Below are experts of layer 4 (counted from 0) of a mixture-of-experts language model. Rows are named router (the router's row for the expert) and show model dimensions 96-191. Each number is 128 + 24 x the weight over its row's rms, rounded and kept within 0 to 255. Numbers have three digits each.
After each expert's rows: "gets" lists some tokens that make up at least twice as much of what it gets as of all text. This comes from a sample of Wikipedia text that the model never trained on. Tokens count by the router's weight.

# expert 0
router:134152125132098159077140123142123139118117120131102141135111134093134114083185149133112144116119128124161119122118108149104076135105151123109139071144142140123126099140138164108159144112154102137153095162137152131135140123111138147134104101108106097099167139143155106126131145117117128145
gets: "0", ")", "2", "1", "5", "4"

# expert 7
router:120116110123118156118146122168094124120134123145136139144134184132131102134123129133119192138180133128155124140097144145145150115130131121151104067103136128140150134133162127079124089129108112165121143116121165141105160166108174145117091132130146181147130074140133111119107152114103095129
gets: " and", " a", " was", " is", " to", " an"

# expert 14
router:144136135128163103140125157140104126129140143199118167149122079126120099097147147110119141129131107162118145100173138137106158120171124156145112104105141150107088148144126130109145157094090149183142148119097127090110100110139129133139120128141143128140122099161179126158124147163125150155
gets: ",", " first", ":", " also", "th", " September"

# expert 13
router:112109157161123160137110121136125127135123128107127128105106148136109100146157117121133089124182119135141131083169170136123065110128109116094130123151142157128078111116123136186122122095137114109120131142139120104136102126158142121145135095174112134134140112163123112130149144144086117128
gets: " the", " The", "The", " that", " this", " his"

# expert 12
router:144123090147147099162141125123152115146141173120111126126138123074185159105118126137115137125123110130091154120123100139164152063105153119120138161082126120122185135148101129101124100120143145130097149138107147110156120096127135136124101103161109149126088180110078178172128126128147116094
gets: "-", "\n", " (", " |\n", ".", "|"

# expert 11
router:131113135137120082130137118125134133141136071147123136115172099034111132147139109118080104100130112145111123096115146112116092129110190128137151097126134128096116139132152144190102106098130145139111132140149120120097139082133160102148181130105116074100104141129104153126126146138141142130
gets: " |", "201", "200", ";", ".", "202"

# expert 2
router:114147151133086132153118102116071146127145125113120114120093168137140109117127099138140086124088150064160100165140120129120120155136107148160115132138099156104104097116119067122153167107142123077110113154118120135115154114132117135119148150134136099144105106122143107129076102174105150110
gets: " of", "1", "2", "3", "6", "5"

# expert 8
router:113135154118135144129143128120133148089120121131103141116134099118103139130102145130117157114148120149139130138119128082159161150138129109119167125121116139124128115135158136082125122183162124127143109132157124135134140139152111036112099168111113121160119061127124125158138131103120096100
gets: " ", "–", "1", "0", "2", "3"

# expert 1
router:148145115133108110129110155151103117142100140139143121117153176116122167114181107101130119111134091209143098155155115108146140149136139160142122134134110147141142114139125121140165110130093127125140148120106123130114143126138112141114205121129146192088147097142130131114130109142128175128
gets: ",", " of", " in", " to", ":", " for"